python train.py --n_experts=24 --experts_per_token=2 --d_expert=64 --activation="swiglu" --normalize_top_k=true --init_std_router=0.0119 --vocab_size=2048 --beta1=0.95 --batch_tokens=[65536, 131072, 196608]
Below are experts of layer 2 (counted from 0) of a mixture-of-experts language model. Rows are named router (the router's row for the expert), down (a neuron's output weights, with its number) and show model dimensions 0-127. Each number is 128 + 32 x the weight over its row's rms, rounded and kept within 0 to 255. Numbers have three digits each.
After each expert's rows: a language model's description of what the expert responds to; "comes before" lists some tokens at least twice as common just after its tokens as in all text. This comes from a sample of Wikipedia text that the model never trained on. Tokens count by the router's weight.

# expert 12
router:110141163138163102108127175138175159105094139098194159087134202138103151079164082158144098082155131179129116156118145125168133165087128084166164048137142146145122147092167075091112149102160100158115136175167140126155155083084094149194104093106133120084123132132092171110085104132119132176077163093080103122133159085140099119089086138155163139185114104063113097086119148152113133160186
down0:116120173111164131168121189133133059103147113122137127093088116145174105125084160038120102141121150115125091138073082168127188102067141147166126137101108119146137079085120168115105179148141129135075154148114185103155119077168145147114128194159116167126138130102161121051161158147112171090159115196166155142141121094047120160124140151133131138189156107134141104147110074098135158122065
Description: Past-tense and participle endings like ed and ing that complete verbs such as portrayed, co-founded and loaned, plus common verbs like used, made.
comes before: " to", " in", " by", " the", " on", " as"

# expert 17
router:133125169141184091105098111112192111110100086112149163091085155202097166110140108157120110103143168139106090153138190127137124117112139131156141062101150165167110182096153104111117131146174110175105146136197159142132147125093124170143165101150156101080134182134096154168064111088119079129092174142133103111139132079133111142107086167159142123177111145105121070069075152175063140196145
down0:123150119172149158113140083112148101151079135105123133117058101132138127120216145115138136166143193146172101120139144177129131145152123165098158156104040079157145128117064123070036099102151151108137140168101142120159106104112111117128117154157093077109079089140107122121149128161099186133201079160134147170113153128115107135080144081220090156136181154123116133124104136169121175130111
Description: Punctuation closing fields and sentences in tables and lists: pipe bars, semicolons, colons and periods, as in Production code: 05.
comes before: "\n", " ", " The", " 1", " 0", " 2"

# expert 8
router:109127157123157103091125180119172128117065104085216141083092170158075155119134083161138097073151141136130061196131148127145114152110118127161147068099156124199077147108102111116133132114148099180085125126144142118152150132068111138159119084150138097096162173149092153153119121124111089135094137120082099130121159095161121083090092174150162134190097103106112102091099197195090130172143
down7:149105151094115154111117148122189179164137123100108074181107151129108166160181173154091152085125105140101074108161066114140075143132118136103142116132152046134159116131062149143086155149061121152139126128126089138116109126123115095073085173122092110129131183082148156119089096140112171110154144121157164153141136138099161025144178081049091144153121098168103141139102112087152174109115
Description: Commas, and, closing parentheses and linking verbs like is, was, were, has, especially "There is" and "There were".
comes before: " ", " the", " a", " and", " re", " been"

# expert 13
router:110133168153121087118129135126160181064095129091161162097086190187091187082155126181158120108159124143141088141110180157107180156121101135150150094090162145182104166102128131080167133154168071146113123105150123139148187106113067167159093111144162155099186199198110122153110090099106113137127134110089114123147155105174057075102099148086135155161101144130091099105130136146099103157136
down0:109124132132072120093191133091100165127128128173118135164170145144144122110070136089132140125094163149081143140156192102087106156145074144105062160117134167123110102159168147107080135126107098137147127140113107161207107137077111124088124178138120149188047153102100162140127147153148077111103103163148182134147097114183167184089094168180131145151119078197097159111078106086177148130128
Description: Final pieces of institutional and topic nouns, such as States, school, team, Medicine-s, plural s, and sentence-final periods.
comes before: " of", ",", ".", " and", " in", " ("

# expert 23
router:119093167147134121129111173137171134112075122113172181105109174149064150106147140190121079061147156148119113171081198134100155142104106104153167082128146184160133158128122090100137162131174101172115126136175137121145197125100078171152126084144140137086140167166098157147068078126132103128075148129083114095153147087153081119093101154180177153175127097050119095111109125146102100144150
down0:177108132153155104176164148122093143145096133122104096103084122124097157142123115131118114161047180102163148141121134123163150084146107143106105153057045055075151110153166113151185146107122090176054043120144144133123119131059129116142111137143094154109138136124145136151082145132104100095074098118085171073141176085120143100167129118113119075105142174135090118158109112108131056084104
Description: Word endings and symbols right before a comma or table bar, such as % in vote tables, -ly, plural s, and first or years.
comes before: ",", " of", ".", " in", " and", " ("

# expert 4
router:130139161143195103098106148124202139131086072102182145074108164139121177087145090160157118095156136157113101166108114090132136160056145118160158112121171130171101170079154112117109153158141081183087106147188135145131145107090092127178128089132162108085138155160096165117090091106103082194062158116119130095159159092146064113125083162147134148156096120102100096103080138149100151169161
down7:099112141131184133125123163134114169129154168167134104184138173139129129126151111123153075137140153130198162117176147129136177089163095154118007124079117192130116175140092151135136135078152110142139097119139086107070137171087149174195132113138070144132072188162155112139166174070177115057132153074103172132120158121078120116112129113147125131130147136147154110065155157137130111127121
Description: Function words such as the, of, in, that, his, their, especially the right after a verb or clause opener like "showed that the".
comes before: " the", " ", " a", " first", " 19", " f"

# expert 22
router:145163153089191137090160136110142159070123109106170135117127177132112174082160085139166097118153122161152126149115153158159149132092116118148138109129187152154093150082138127101113173159155090162103126169157161118182144102110085134176139061124171116131123150121083177125081108066119140143101172117068105099186132089122094112092045147096160113167131138083134073063098162161086141182164
down0:108135168078096152167142120116123130181040087070092159149120117112100133137165082110155127138136146077134123092129180094094126155189117106093147125148142165126111196107095094123111099109163124077118118130164154105082155087022141099080130081096123129193140137155097153098122151199164149113103105133155120121077114159140093172174076124172106130120067106172104145120119160128132120161173
Description: Ordinal and descriptive adjectives like first, second, new, final, former, plus inner word pieces like ide in side and est in longest.
comes before: "ed", "ing", " of", "er", "ly", " to"

# expert 1
router:107093154129142119141129160130222142097119117115119169093073169156103157102135124162144069137151124184141109144137147116150130160081127130122152066125173170143104178084132097083127149132156091190079136162173131096110183118070104169149108109132144147081155149125107178155112103101097103116127124116101084121172133098186087108048098122119171142156106110114143050067103193146075126139159
down6:130166106142156130124157130162088081157188115174113165134162084083168158128120092134116111115151102127106093161152162153157140135105149113129152150149177101155142140135111168145136167231070106174072122165119107120170099065090173170172167104067145144158144170109126109101133124078092141139087136123161058082102114113141166109112180173119145129081095171154152111121129142104065082146064
Description: Digit tokens and number pieces in tables, stats, scores and measurements, such as 19, 4.2%, 0–0, 245 m.
comes before: " |", ".", ",", ")", "–", ";"

# expert 6
router:118153170134181082121131135130174142131118120098142179104080162150112156110161093160153103120159127165113113163137140113155137135103114109149217085136116150128127162070170107096139151139187100170086131146172149152132161092102094184147133109124163125053150171182066144136085102142110147169083207094094086079193142094134077114101066173128131136131089132113117103084103114156088117173152
down7:113121115086112153071143134119218143136191099115098152149109094124134106113152155120156141105135118155132161089143109086119145113191178103197096154164081050092112175135177122130200118162153114116161170114094147097063100116122132120141096115135144161148096090078123080123161118106189100160134188111166116108080079117142143083141111120097140207166099166124102172105121102096138121092166
Description: Line breaks, section heading markers like == and ===, and prepositions such as by, at, as, especially "novel by" and "competed at".
comes before: "\n", "-", " the", "|", "==", " a"